config.yaml
experts_per_token: 2
d_shared_expert: 0
activation: "squared_relu"
normalize_top_k: true
head_dim: 64
vocab_size: 16384
rope_fraction: 0.5
init_std_o: 0.0
optimizer: "adamw"
lr_mult_qkv: 0.7
lr_head: 0.00617
warmup_steps: 448
Below are experts of layer 5 (counted from 0) of a mixture-of-experts language model. Rows are named router (the router's row for the expert), down (a neuron's output weights, with its number) and show model dimensions 64-127. Each number is 500 + 40 x the weight over its row's rms, rounded and kept within 0 to 999. Numbers have three digits each.
After each expert's rows: "raises" lists some tokens whose logits its average output raises strongly, later layers aside. This comes from a sample of Wikipedia text that the model never trained on.

# expert 8
router:543474481516479490434500535532538552560471542485496469536527536491479573513511494470506440428492506421520420537436560442461507544491523497447520497481428540517490486477439415497514491451571514
down0:482526526458515481436512468525529472447469461400445538509565458451515518507522552511494458545548555498494484448487534485510474569551430550429498467547550498539532468508538527442450494570551483
down1:521422502525507497496535465514511476576458526521513473484517478472463525437566530580530439470529559498517427439491518510486538389410474532533459541485470552439485513542494509541508506427507561
down2:489540478508494423518500445527482557488531536513441526448522540462487451542544522511544561537518444459492474509467460530536517491485480488498458453541566476553441476472512506489451523527513369
down3:456496535460502472427450416539464502458494495457426461479486524423521476505539487516481466486548444401530493475490537537538510514484499484478565427634449484528487519600577541504499483529470398
down4:468464473517534517390588537531490500517440547389467534440459524533495487525538517506554513532442501509464553508477510540482560493446527480543564471518468586447507540598528556543483492559491435
down5:483505482576556429537547485506474551481489534511466483456556509508492550529506514503471488546536419529460530520570460435492465507422513519591469526386522578426481528478524456534473523458604563
down6:464492426494548521544431470558425469383475463463465532488481488483521467450478446414500526492529442508506498518523454541518527427500508511543496484501495524497498499472479582590459530453544590
down7:505506543508445531508464479533465482501514611473459463515529508522512524511464536575468504493387505485512493497478470390499558548561592481571512571515562471421548541472506437496494448552522504
down8:457509456476606497555492534469442525508527492588515490514499492455460544532495414476516482546486424546458500521507544499485537484479516514594506507497452436447479549545471462519519504482561572
down9:439519508513509533592498458501486525520507503547486430509574533517486486506470496521449458508514484460503496477542465463508497529476464530485466434458589559510455522461527454451469533480623526
down10:479480476496542533526533524548527433484516535445540552509542516532517506501492504527533529518532540492498439471440495523498500488512555509530498456529446542449523565433494486462483527439558547
down11:503519510464513480500490489504492551501534474552534546569546470555467502537449474512516567472511531540522587456506506525447488494503496449595498426540498459461537512533532553462491527504469524
down12:466497462492466523435504482476479514530383533492525525510514513457495479478560568533571510472452521495490407487509504494402513460469417476572453482474498499462460515472466538488439519504536531
raises: ",", "\n", "-", " ", ".", "1"

# expert 15
router:503495539537416462436528533461575478518486402455484469493447550522476518493530514484542474464543473557527492521523565500546522446512476557478467485507410593560503488514418495482460517482518535
down0:548472612487538537487497508512463456456492525485502515481501479520509467544563543446532445432521520526479518511528425495448463526528467517473534515529538555489532481489547532586534545535447505
down1:493545524544547499486533437501463502489491595512554486475472500531519482534511513495513469575565487468568573468476458484497532531560554495500483448529514484486514547424539505505525501551437513
down2:509474582502516478548504546516420545501397474523491483553526483535545483484509522497505464496502458482456512476456461514508481513466546455544428426489527444492512429487507471494481462573516438
down3:540519455455535591486503448495452548504506510468482527539505466548555430578548451451451532404480534458436480422512467560463446564492443453548528530465471592449482559505499555498527501546482515
down4:465474542520573487524494496534530539563521473593541463577489483518498487496548436529553493557511496427478499529527502514517543418516486520477492571465485505472499453515506490520556517531489536
down5:508550494513552490482489398529526476507563520450467433443487497515567492502512469522490491445496549527507493500492500589419492481526547427483466549514535513512453501479500550476507538532475516
down6:518483471531438514506510535542457526502522506458590429544529478436502505571458523504473500461515504579500511394440502479492410480491444545575449518502525501484507431504495493549482446434477464
down7:497545466504454489500487527506480492452464480460528464431492470443425506409490554474485440514429524526502482525477497546517486512549481549472524559485509512477544571450497590511491504510487488
down8:470495471512517519438500506504500559461532522522416477530526470515522513511493542510525517485488505477471461481481574516510486516567494600499501466521563546501489429459577393422528465509513499
down9:513467482567495471433534543474465419398510420493488548468492442492506489477457530506462468557559438450497489550467437517482575450543566490478473545495512517475535532472521439486505490473507535
down10:516536513559504515555546519421534507494531555453502565523511542526515527555451529582491444507460420528523517499502455487417548518525533509502487505529560443506467468441474527508572531449462514
down11:451558476539490496524542511482438539410503498533527488502470511471471475562450509463502418476529545466525453442481586575487522481480500446537518529425471493488468567552484476476462466488433534
down12:450493524463487525451488498492487489503567530481475543454482398496572428567443484441549522459485464565505539472431574489538429522489470555544455472533542544464483491520581562493509529537506511
raises: "–", "1", "5", "4", "8", "7"

# expert 30
router:551561508558509464482477495493505502534549520480470523461530539551475477542450539475461463518457474487511481561524504512517501504485515542488459442513488517570510469507471503486555531510496474
down0:506489506464459503506393429522501494472510568538471476512559465494510498490462537549480564544468500451469554465441551505475545476577527482459498502477515500495461538518475464532459455489450513
down1:476558468406557470503501554480473507507501558504475555488551477467506412536519471526543518514508515525519575556454533483510504520519493533445519504561540414420547564494502526451496458588416501
down2:529472602507510445533436471491474475432471538405510472491560526511606531484558485427474473554472516532488528513395506568481448530460446449542450459532484520473530461486431499460442475481491543
down3:484514552487484391463566530481542503420472582463452452571543509454506566573428521452473452514485561506480475530509544455500493428530518541503500456505496516510481492513489441564540540426488471
down4:531405510494477456501486497517489528435493511486405523473443571477524546495441488533494468470581510478489563520477472384493529510507534505497488461470504493557515488479531515461466441509475480
down5:450497479524513483462472477492530513510473477508479522491595506417517537514541452500546496495519517470589490497519540533501481519487392453497542471493559516474484436505499471549474462539495610
down6:522496524557520502531442513459466554473472521599564552498452522505584480468506470429523482455471497515552532505509495451507503469509601517516494464550517527498500470522468554549550470485437511
down7:383531473421486517486445519484467518467480518471550558495614489504492583496479501486579509481569433557510542465544445489477531545539523516509488549484513483490455479450502437522522471474473453
down8:493533484526506485501555444562556513443506503509534499489507505474489555463465585497489449539503461519539572459499448503479515501585524473573517534491470532443535523470567482546542507554490485
down9:468490513480394458441571473474491496419545448528539505593552543609494523620433568553440509556555495456514550471475497562497486553538557513504443551501490528536559486537563480511432444528469514
down10:521455459428467515550474484500518514500511543536512428472510533466508578517500564536462507525512473536531504486471541477522586474503471440469539531465518531499570484495513491504440569524439455
down11:551457515569479490579487580540469428514528546532492537536502542450525449472496427485526510528514464437504515480449473447585493487529444474465537531538522502546510455535490452522460440497557554
down12:509458543514563468577419439519502444545525499469578464460547529514536546505530444542589469413484448481443568463532462488498526570463524483563501576467468536480450503571535491511504496494498517
raises: "\n", "\n\n", " "

# expert 7
router:538549469535526480514479498498493490559497444499501521458516476527483513485552439470454462422540530534498454565449520473479546507556500559516507490518417518516560469471501416485598510440500539
down0:535576456478484540481517480488496501497567589463539438565527505529534543494571530542493470525521494495467530471490511474394473506482528475474515517441489532498435532545480491516488566458478506
down1:530512487449580492433594480494509539457476514533514545575487532448466478536499418490430493613478470455509501465502522452540457472414524524559467460540442545490493425505537545602491552406485494
down2:445472476583587488514543474429507497479572471447468516519431483515478478507502481485549441560479518523499587519510497533495478480531465542554521433477528549514540537494441530548442429488513566
down3:506515464463509546523435554543514491484448531509568499511508555527453460490481479503502528463527487537509512473524481621540560544505477500495566490461513473555402477534533455581486519537510461
down4:568467472444511483535504487524443489548441445493534416470544504534427522493471465397495481541485541455492494498512498548544518535417551451480498531509525490508483478515560532530484567498522543
down5:463481396450436528500462435515519481570380543529469511526531463488458485561482532422500481508502511536564474508473518510462520406474428480502558533484554453452490465503462559523459490547536465
down6:468490514471527464533511467523510451507503503597513551480491532505536542542520477509534579448545492492459521498529502498518421531498552471614454454464532456532527457398451558556444521518512540
down7:522446437520531524492478536452558560549411460520563522514512518496523492474456580504492542496557439524503429518406467442489511535502534460584542445487494445517482498419483550488490513474492501
down8:447498528477460558514514506509487524488548524503525412516497520587510452465548528520467506531438485566481514450496525497516490591568508488585586457519463543419539509506541580532485494517525560
down9:464515552554517461560554480532539576473426543516504541470498472561492454527553486499511480483551519529480541433590507520473545519539408472476501515497476481503495532469556525503524535482506486
down10:474431485497512468591524468500459514519515533487559484572454533456546484568503472511522467540505483486638522532490418507446452561411544503521457524540525490562539464523500461524502486535610481
down11:508467518535531526537556407533531509469485484494486475527535573477460525581508503492482496453486512488501494460451535500518570527452461457521515470570533445542500485491571576489536458528529548
down12:543500488562478491581519474479484472463500407504517451521484504559511498493504560588494527539478488567516503484535532508462389509586537503521465565490481527504469510449459504509433568516501512
raises: " (", "\n", " "

# expert 17
router:514471432567486501475500561503527494585501397473487431511431487560471535458475456486478473530481468403510453574414582534510527474524525477457432521539501498589530505494467476453484553549459502
down0:459494541458432524499549461533468518571490513494474550462467450483486461467460500501523449492482534496458457545489464506524505566545468506565489539486457445490525468573497482432488460577493520
down1:450475475522429522486459480488569494503498490474522467486520402408571494491462430518411462488488505424501478426519474525502590574462468566523563522465522434452528478478511464509557491508445480
down2:484543539501477464430403485513471543513526506549460475467470510567498529465482465510508464568481444483482553573448505437501564448540450501518400413469535530523494483453506470531483533573482460
down3:452437520499515483493523429466585438544444558475552565551494457530560449477512567547521500510492429394438542523437531560521526530490511513454516449476488498466456493508537456508545470528486491
down4:544501467506540458557527531474552526530480549500544506538600547528511457530536471542532492502560513473454592513470518484535527552507485554450543412455557468481489470459496478566515519430497489
down5:456484500459530480558480511530469504480459587441446481430537516522496525480451543526437502598498467506445474524449472550506459508598512471504512492580444511538485427487470429484523466521502466
down6:506506456512519559492472441498550555554483458538511558476571473420517499581527487489479493504455454457435516576555474464481530543459542490509471485569505498514447515484534502548510514498431442
down7:566508436505451577480496490490502500474545472501559580541496485587531489491484478570529459517518512503445487464513525404464464473540570517425477593408490496512497503499486649506592463473518545
down8:530437529501503464514514451499487511589504458511457513492578466529571437511466582525468516389471566559495519512491518474456446550486553437523569493511515524438526550459460514502500464477488484
down9:485475476500537557480564524508436536480470505566517511518421537481511497477437504419455552497520550500468544516499522600457433559467443563482525502514450496469479471538483499578500459527416510
down10:481478499547505524474543495501524501459475568520531510523515534560529471485450544515521562489526549553497473438450538422455467455468488472449537450502461548458451523411467579513407519533546466
down11:492525466524512482492558470569483499489409522568522480537517480464544428473478518525588553508591507508458458458504499493482545485565506509491476505498512481535513433463478504489497469518537457
down12:456532470457462528486410580499477516504519513474520452488524555473580573562519439444530467434451460469448504519431514554532559534540556514473407491518478446448464478550518512461522427550437524
raises: "-", ", the", "–", " and the"

# expert 18
router:561482439519522510518496474515498492502534440490458450442473486497476484478413510525509528436524496510570511485455548537533508569488477511438462536497478540522565440509472481473462507475486503
down0:522507496537427495452466510517496533468481511493590520524529469480583540547519514486494491525529520465473586557471486522530417515580517498475423495505449477461445519542497482438527512453430458
down1:536492474534500517553455520514483484556488506549505452497491561537551508462446475450494506496449463492448520525474486461501525519527476491485477485407470486525522471505478534522471551475511432
down2:495484496503501544504528444538420449463484503534453506459560422471459534502468477537449500521471474521501522572458429522602450480536548461480517531498475521473404549491486513530538542459468612
down3:480532518473489465515537520559546510444453483520472549546508421483486569482500508483536492466515526489533503484608438528498444451559526473479494504466511578478530513548429471474485539542517506
down4:503472537465412488464545496592556471551482463463537545490539464505539516549488445534564464505546480482478497501514572551540513526499504465491450469476451484396487523497456485503552444529441472
down5:505593442454497556479451454521455539519454488514401445462524567464555519544425471511529539511560523480475499503513495445544462540514533474567474476547501439540524488542516523513504496470491445
down6:547492490465515548483516553471461441420439553579513516446520534492514520485468535553561598493545482458588494479514486507531478549455520504482450554445513497547553559504410550487440487465582500
down7:471474407524486464580493499555534499506422499491501490525597496443561517522442448441516478528473527515464492508556487433544449541460465451518559451462471473520513535473579504605568475527531421
down8:493517548467523493557526524508523398439479534518460507556453495488545465525480476421498410466550483510521472517483463564565474527559506484493479445568549486512493478547444487499430558465514451
down9:546486464515467471559505497492519540403555505498536473439512473553477532484507504535493478479538533465463536498487495495489506470485434522454435529458484488482538519462539494479550482433508487
down10:493543544492494482474476513558524461460418424510431477541504465417499519524424473529498442557573522525479506547498496480497463566437505491464535489511545454529478502554496457484508458583383455
down11:545496490484523551524493512538512544506437451485503569478445448583533496543514484466549519527501525476464519448444397495567588569514544492419517495513555505480565492464548514452480489477552519
down12:483510457500465538490468545562580512484540451495484460471487523499500477496512490553529577507479532514549497468578502449526516458535465536506515488561513447492468467451516527505435591525542489
raises: "\n", "\n\n", " ", " |", " A"

# expert 28
router:496566499491542451480527585440500560519583515501468409521512569575492487525552521465500492504487473485470461477522549498551469502544469557470492511543499518583437478606412530438559471451536541
down0:512434480412537500457541410540441500473487479532514426555495541533458468538510486471405439496507487504481491524520497594541494520426505476530441538451565515470525520472521491495502558475477515
down1:520534507531461496472529529473508549542501474457542547440465603478519473510527542532490507524490500542458502529456494545497520498483564466511480490429495514512500505540517511510539505610474494
down2:509534435507483521532455512452527557475547492497423452517530465466490445484496484511510441491495434489489511495507460478471494493513480506542578502499481560464518456517538583481472516548469561
down3:451554500512421463535530467503454508570472525530524454518485518475480567505463560500507488538490489477543446462568511557505522530512469430507570529589561523499427537537522463470449516544461502
down4:511498486486510427507432513525527552542476466484487544471475474413506541471505485555469435518462588415515538482493473527454568541514467518524465505469502559502477488492515456533509411474437512
down5:434426427530515548542483514474441496465472454551490498481499471462479457490481540481493546518523425540433481519512506479553510445466476472509413463544471486447469449491481513502484480479516440
down6:480503523499486574477442503584498455511523507611507490541514437417480452454430541535560538533538508541484458423488456501454427516542525548514485497489535547463480516496489511475573410510526532
down7:453511466526567567496467462544456458502506533383513445524443436444474464504542526476455497534460484387502534500529438529523481591517553487489497515472497498493512569528562540511465429569516463
down8:485583513536521496521489522563507451511501433449491495532531488485519501485487484612474540613527451484468506506563499482534491480499476516516489480539496488524494479476484485492487510514547497
down9:483508523434491526429505509561485546478533559478466530503556476449412522479529480527453542487479470474498519486547468432449471437478465601550472525513522471501524479502504568521489448482586472
down10:550454482506484537519541493506473554553527461491473467451489467505464514494449593443484475480481497471485575582457505480433485481530505470517503546503558512444465482539454621438507478494443576
down11:473508506485402448435558438632489495458503482477506569464491541503462490500510529531469476461525515446515531564527565572454576487501485460541478489520548530531546499486535518433494519449500503
down12:502430543462528527552480592494477562536451541552470483562467606484509453481514479536521500536464532487420435491512552502526439532514532537423492513501441541458530509538445465496463426473493519
raises: "-", "=", "C", "P", "1", "S"

# expert 26
router:543459503556541456480516505502471539483494466537510460491405519539420503482538495456483520463597510453517458569482449528451418469539530573512480514487512536518538444420514462510476504453553496
down0:492492460523496536517491464523483562417471531521510602537467439465521449510489471551515536522507559484505488516479535533495506516497588479497416485453498435489446516446471505493522559486590547
down1:522528456573502451388510520514493530512461448563486511465472477510487507502510522497523460550495532533483523535477505498534489465551592541484439491582446458484509423488527497467520560540512586
down2:457533537405442525497516506487463562473525489470479485529532564544511485505522557574504477468489465484472529494507477452570543493563499524546476478530507502516491485550453477501461560507537465
down3:486536497474467559475582565527461478488458489541471550465474472436456494517444492479500432480567518518448520515523457560451539508461468486582525488428502483546471480478458512480509615600472488
down4:581512494464476606609487541487497519492503433466548486504541554445452507537533532459529445442470570444481444471507552553446493551488470491559453506507456543494444455486481446496404446490482457
down5:495507425496435500420499537452503518528480476485471482490479497551550543517497518476488545483510511474488458492492525500576469487537493502466507480536549427521495464544490485579519487559478491
down6:492517535486546492499411493450480478566487516585482466523537487554465477435565511494503478478494490444492520555475572485486508482464508540539460553443543434443559548507551554414565464546451536
down7:501413561465482480492488425537476505404469483478405501487490561536513490483515498458469448531451517420417513479506512448475577436506452520519546475510540517537488525508549491509569517450545515
down8:549501489518470531480450492507451553509537520528572534511500505469463482500492441492475545457509528472510596485443507546539530526483447518525467511469532480508523461481480545562533514494561426
down9:460534525557489473449477515412524501501510512521482540541541503479537498498482445534504485487489464498506454511481473487465494468494438441498546452541541468493459523487494456517525458531541464
down10:585552548521506522562525499514470427514436518380519519499478427471537480486540522468587486442474497487399575492546362416434545560589472460403520474483538469400532536457582497418540525530518509
down11:497440497549556520451477458490445540564427475467520515485492449451477523439532544531496486514521523527473617505450554419455500470513477507526532520517511505439525476498548495445574413526478479
down12:494466470469434489465575505546554499551516534425469532505524493486520491494552561490447448493479512471513484442577500536498483488465447490569490529531518535519524518505463507506535499479563451
raises: "3", "–", "9", ", ", "2", " "

# expert 24
router:528478468497507500511516518482456514532467484481500463564472566534464504494557550471466498448526473533526480554491545536480483517467505496525494503500471482528563516539477456510454518496460563
down0:474454513430539546442542545509476523502490509463540567556479535410424533591611458484506484434474558465446534441483482529512426480470514440526487545411475510458509499491486533487497476461472442
down1:417448509493518580487493442558546500531537480504534511547436537507502417532511526445564507558498479476567539491473495468532455449550510502459562479396533472511444546513514547498512458481507552
down2:551463492516572469426468486488507462436463508459497454507461475445487528446562498521514535552496493467530537446451486428459408489542470465422594421575458548490523442487548542493520496544488516
down3:497442470508436504449455526494587515512483533471466565456558459490559476546522475541535519527490430465498444483488478560576525498430454547475533483486464551447488501555548608576551468508603456
down4:500474533491498514456542524472549433462535519525422588504552507543515553565527454534571513524462456487470535520449521514609505613523567523576451495548550505484442502500444472530529455456575505
down5:531587488467501537506514577477477485529484471540554592492457462480539541455464465491522461496451522484460529510572399498481538538454500447495497500529441515504493493537518428538559437522414487
down6:517491513471525542537516501471434592456490462518429543519482585501463535533491606518472433508544419492523547548577501538458459492510451487477521426508471506519426546469441434461536461455490515
down7:554483415472563471585411528502435507511446481524504495423555451464500524463510456475462428467598445551521529470529487585445532510510461454491541478492489571526499545441435467519506454487490517
down8:500484513423424541484525510547498510505505512477500548589526455469436476549485487467458525444476527554481457511556497520544520492496483575540532529450475481458519531511430470414536599499525557
down9:444530491457479487473507499447523482449526525485579511447511527469503510521487537459505531497561435490469476470506552520490479521484590573492469481527479505518461448501496478480497508499480513
down10:476529510484471587485463472552521485549541492493485552564549543472562544475504482441435490497476518451508492488516480542393488502411517566490488485437479514500574516463471542450464501570461471
down11:519534494475446509559546498488465561512448469476488521539500491514502523527565460430514500547416499527526492458449521465536581519476517500482575455528493456512524536415492481544521481539518490
down12:472533436447501527491503484497508538451523461407503461466536451528545534521539437483514487515502473454495445529544444542513528468498385536553463468504464468529516505475448482529474545528501509
raises: "2", "–", "5", "3"

# expert 19
router:521561520540486508489412448429478482565501492504466499501440482526455510487540519524526447492517492491485497581466499529467557520533558488505451546574440523576560443555435394428498531514455519
down0:505464468430502531432548545524536539510513534501480538531489472550473537526523421564495474530489521569490468507496503463480490521462409511517510537490500512538465471543477498412482503504501489
down1:527434440478429439492494540454503584476498509499514505449446570567513522414480504493533521488494516462499555469437459484520537487505497548501537472534535558500558462472450535564470461535475473
down2:509642512526538497504455452476515455526466452516519494517462495342501516517482526495507494496529480467483560505518470497505530498492537508493506478539439509482526460461516469414497513529449454
down3:531513516435513519425489432513566545540402522545471487507433395497535533529503476532552511510485515472547490541520432533497468522538493552557502513507508433500493430517588503523496459486508474
down4:520573595478527520456508449450471521478453446506542496501521521339542438530516527470468555538543467534473506464513523475542471454546511491504466479541485468473439511463499460436505486467573477
down5:487606491573525491517488529508504372475516445464480479527519482389515489463511476593485538570504463520525514523553502473510511493558483510494523499557500441519501490448480481491510493502502497
down6:469456584555513492519557464478514584554534468511479467476553507462537585499464513534513464504534508408463487508556539463376423440493491417455572496545481461545471471426509516475398496528516447
down7:463439490485482505485572525569503497425548448493518506521497513511430608490508431504493500459571513490573478532538492474506468550492485552541547520580511511476497502435461494523473505534518423
down8:516538517529507459443493401480485453455447451574493510500474473417486435497525538458494466494466540427549454562572451461501446509507566552463533497517572470417559492459533491536527525478463561
down9:554567399484487483509512425565499504472468429493543479550483559402549539458519529510495450535503476473426499516571560442469509493580535472559517469585551493538464536393508497538439486548542533
down10:498386481451459534521559447530559527486489508503456527486496517535458553407481521501514474491471471431499509535532493454492487531498501517466555550516451444491546519519474491489495503484477525
down11:487556521478515490532477518519458438483536508475470519424502483466507524553486515527537561510559451512466481454554456483524467507528444498581543489538462521486488504489474569533527466474525577
down12:491555474453530573535469522464487528631462447540481527484493489363486501479530505503519509513464508495516504534595484470472498498477420490517530511505491428519464506448502515494519512546490533
raises: "===", "The", "-", "\"", "In", "|"

# expert 2
router:535541488539521535507526504491442504480510458567530465523430519530469560461462501474489509466527515467529456569423492488493562426588535544451462508478475574555522533569513484483548546506434538
down0:501516484473407502480515511485490358542516480520534529493479542515535514483509453543538451520485473454543464549428550501573450498539516472546469533447533518458383512549512543501538523455438527
down1:526517461545566556518483479495495431499494536504491520497485469466473491494539508499508467487510529589477504442495613515395510571492441462558472512465577576460475498498459531512518486533531504
down2:523508546591528463526595460542512498504548529461484580498488446541459505515489509533511495498575464546516503557528445507390504486512468481484487503417468522596477500493472543484432502523425515
down3:465491556490522508564529530464476443435515535456489446537507526498461509570467508514520564550421424500522477489529473480499457476478571490502470448472576475481525456483457514538428514493450551
down4:498608553460420493484559507534484503567476548468487459514491481544476388513568615532521505511556532486476475518523528505428497516493554480482524540460530531451482407441528542467554581518496494
down5:442492501476551520427480466524469471473555518466456591517463554441473433516485481512502464526484492523528488477488528511481498502513562570500489501500549549497504570486490585491441528491516456
down6:479452537496457515469557471480531512460510514468496471511490495429447505540499453529475466542533437474508537451505456516550497502462471501515511460454537503466488500484451465465453438487513460
down7:490457511603414465494595529490467495467519453528533624552573516463528490517537497503451452505574572538544531486506539448401574453530489548524511487484468567560524499592506564476475486485488479
down8:488450468445464508473496517476432436483553558547489536450529494513545530471525475520517507474461478497528445531455501518516440424514546515565505490491559497447462519479494568584436528481466438
down9:460576501490495526488520495466511500514530493554454534480474466481486395509507513455484439429454519583504467461474521481443565487479465471470494538472533542506482540480453500420501525492498531
down10:441478565467553489519488548545461584479486515487509507518506574496516477574534496539546519464474522472480527514486453386579585561488424455485546484470535537466528505485489520529427465513518448
down11:470416452496517507481400513560486474567507529445480537462506507467426451526470452492471501482483547533579513562528476494580590498525497439505464517483492523482492475520520484451503504523488455
down12:528538456587441554500486436475469478526480499436560521491529549532528530505504499472536468484574590517558514456456541464454548540455546538536452560453496553496524508509433440477482486526542550
raises: " ", "2", "1", ";"

# expert 0
router:537485477470482514462466524521477512498541422513523466468451506546465541490524536451495467520515483545534473529441562527437476493517445568458511521501488519543486491495439549498562547547465463
down0:499524432521462535506563442521498496527544507496515556573405509464561563546483464474521528547464539519499573534489533464417490481612502534504528507510514462550408482472478496492539509522485543
down1:552452512495600519522452576492514534483494457472532498544493470593466475458529461534525497489560537584494518453495424442432568488472458450509474428579457549436492445501448378452539461511491508
down2:462573490501465437525501540513533524530517558503517529427536462493536534457555566493476457528530511485515514550546495487520504554581550562553515545463542495555534544499433576482498539493497415
down3:469473485540380418561581499553513447499482478541514534618549456466445497540490495559452472521528537451558495514497435513541506563503487571530485441499509482508551583488479500516519486510555428
down4:535425479469509491553393387506531528570418660572418454476495533517502497494479528487500526585463462552498505523525450495486497496462423533573479476566532581539481454475461496490492485547543434
down5:479480549480439451515483413483542510520444437591530504472511535465496573499531481472456538534536502455538476519491461433552584512553472511511445465501479511502489505517466504495529512531453461
down6:443477493490553499530495553540471471485484469473543436494468503509486522565509550511558540458511527507491479489481462487481463453532527479553473481447464541510478518527515459481451524518497428
down7:415600508577507494513483430492531498506463510515479499466520502521556591556499467433520537478547517444428472474510506534460576425481475466452511509506520519540529472496487476508516537477435538
down8:485485542475486517478528516544466488451515500416494552580528483492456483502535512482509470445528554521492522484485503483486487478445511557546464524525496577501452533448530503361517467527478528
down9:508533444533519556493534493522512434567458479489553519541496518490530487511448416488495501505456539377442560425507445452551511537561481483533484503470489474476545527507527516479481524497501360
down10:478535550495428476488593528455525536477555457548534498487456473562562527493489490497492516482533521544454490524457524457492504586462519505477457475558478528508457454523516496519544505545478448
down11:573535501525402469461518448469478523541561562530467567523451522496481548491505468514599547587415567491572566522525531466505491501528509545499458450501518473512553486489529453518461550477516493
down12:500460543542462458525516464515537523531466522554459474495493461450488444447512530534525470512496520529470500481594530486498466488525509421517475588501453496457489529521489510487508515540516514
raises: "1", "5", "2"

# expert 25
router:512557496548506499475437502516511484544560465519499505518452555517471583486485478458483484501516521464418492546462594497484531504550503512527409516517471468545550442483448542484549482488463499
down0:483442502399478502409428537536523470469485489536468503496521490528488466516489480498574433470520553447543528478520440472534465426511568473530594530517445507441448501590485528518527480530444479
down1:490559533466490527525549528543494524503410394456539495440500491471444455578462543465434526542494493470528515527495502516467482553504467501463532548456489406494573509490452441500619529569462503
down2:470543514473470498558412477503527501504516518520454490483546491470519481464418503486478437492546465492478482467492441423529451549439579473517500512463443511462491490425560529473529555596631428
down3:450519457517546483506508495567511464483481477499540495517514487487521555498478526532494544548535505532488539486519487488536506494519484477517523454521514439538511538454479500474407516495485457
down4:453499550453499451451594523515480506517474577485473478511488481411546479509534455528504453543509512448446501534473481416517570572467547459477519490457430467546562500555505515515503568479463445
down5:491504509393468476518581482526460541448470577481514527478468480524607460558550511528549523468464500431444496466492439556494469608581566465480540507550517496491498466530556461449478469501453539
down6:492494444492496488445584520487508469470409544551465434467466466438543488500419481564454482470479493477518508501485499563525522485433541503535540553522507431467468567530497503523561444521451468
down7:493483486534533483510526530526560437417493496535528511491555449544471601505543399516513503507448516527465499567548483484451418475498481500477517450515501437512539438499510488480501578481546481
down8:513509557421430529510460471499476588525470555501510486492516418496532537511463500485552466497471545464426535448497442475545494505443504411536453469479520514595461526527533501568421479510550429
down9:519527443545504484507500529488473489455450483428528518529473507476522483486440483570477563544519448493508587500557419493500466463536513515479539473521530480522501532482482445463508470506511463
down10:531468436457553527519394548529514550534513517537481525471603593507468462526523474510517472431516441527534540522515494511584531559518551526494565534506448420472480492503503477538492465477532411
down11:478493484450495462478500592448487526423462478511508461511461517521506478448491550530538539490495491536532477517474539537491523547471447506501555530537498507577526525481494515470431579457459469
down12:545513489494509519517543419524491503467512452472565506453564501446554519464572530501549561519526496625450427472477526507539528564481546511520493454532489441413497490456460527538550490508562490
raises: ".", ",", " (", "\n", " and"

# expert 5
router:559522494507474557444445488513406559573462456553457470530486562536460500430491506495510437535447517522492437535430527477474587435515463531498483486543495523595568505532444495484567541509507523
down0:549536490499456483502544477524540600475533509498510520464418477523508463485513529542470560508503480460470461501440528552453490509540526457485508499515505419546388545517514497591450499442492541
down1:539480574526572485480479576436541507441496542542466436490449469447435512555488494537494508539473465498490571492494522497523488479527461419479492472476429485490503555500443506441482546481540526
down2:445532420465487483464458506500467490566479470527528563498498515492452474519463579405480445470477537485481506554530542510548500563597550535568537491466526515537504520540514524453473574469505477
down3:452469511515448524518503536527424465493398528531502447524524448405412516542530537481524447502541474481513413564538489521487544577516463468515569529558427395499421506488478419502537556530448483
down4:475534441554458532499555448538503619499488490535532491503577524448501516450535475438438449418451510510570503445567530544499511462421523530410488517535454487457493522466528504526469515461470557
down5:443477448487508393523404501491476551496460511486484513490505527496523511573488482467524492477426431522506515518548466503505510570623517520404491565516532506472490531501511499518474434468459489
down6:509530472450427466491436516500483508454500501458492515478530518431502533533467486467482475459483499530479472450534505510407540528475517404453511478496426489489581434568511500435466431563496516
down7:595507508449483573539473489477528471571548481453423455507515473509536523514547510483474485477418585534457490422473504463464490571465565523498538558437547475484470509507441488465485477503472494
down8:491439451506532509454556518519533537521510494550540462498457556460506498443550518526470516494565479468562511470447496511525497531525502524525471460556528464558444486509519513479470579495455489
down9:507442484530465547519488485516455495409511476504520494536518497529517556474509544498506505478506575482484556496465558541497493490469477449576516585511476531465479532505497552422489447459503511
down10:505561507548506518491484518467523519462544498483512417527469533491499494507497494503514506471452539550535477452507453487453526467456475583436586552474513505441587506475552504552501503511605518
down11:447504434428518501442429553529460514562557558528473465445554524503505516532470528508480520533480461441565468494457557490477516540520487503486505592495538483509517469582439488519503521447464518
down12:534498496483479565490478500435536472501514484528549460543478420486503546552379452511562434479557432498515504550537427459530470460482423514459481456505558504481547476597558506481485526502508504
raises: "\n", ",", " and", "\n\n", ", ", "."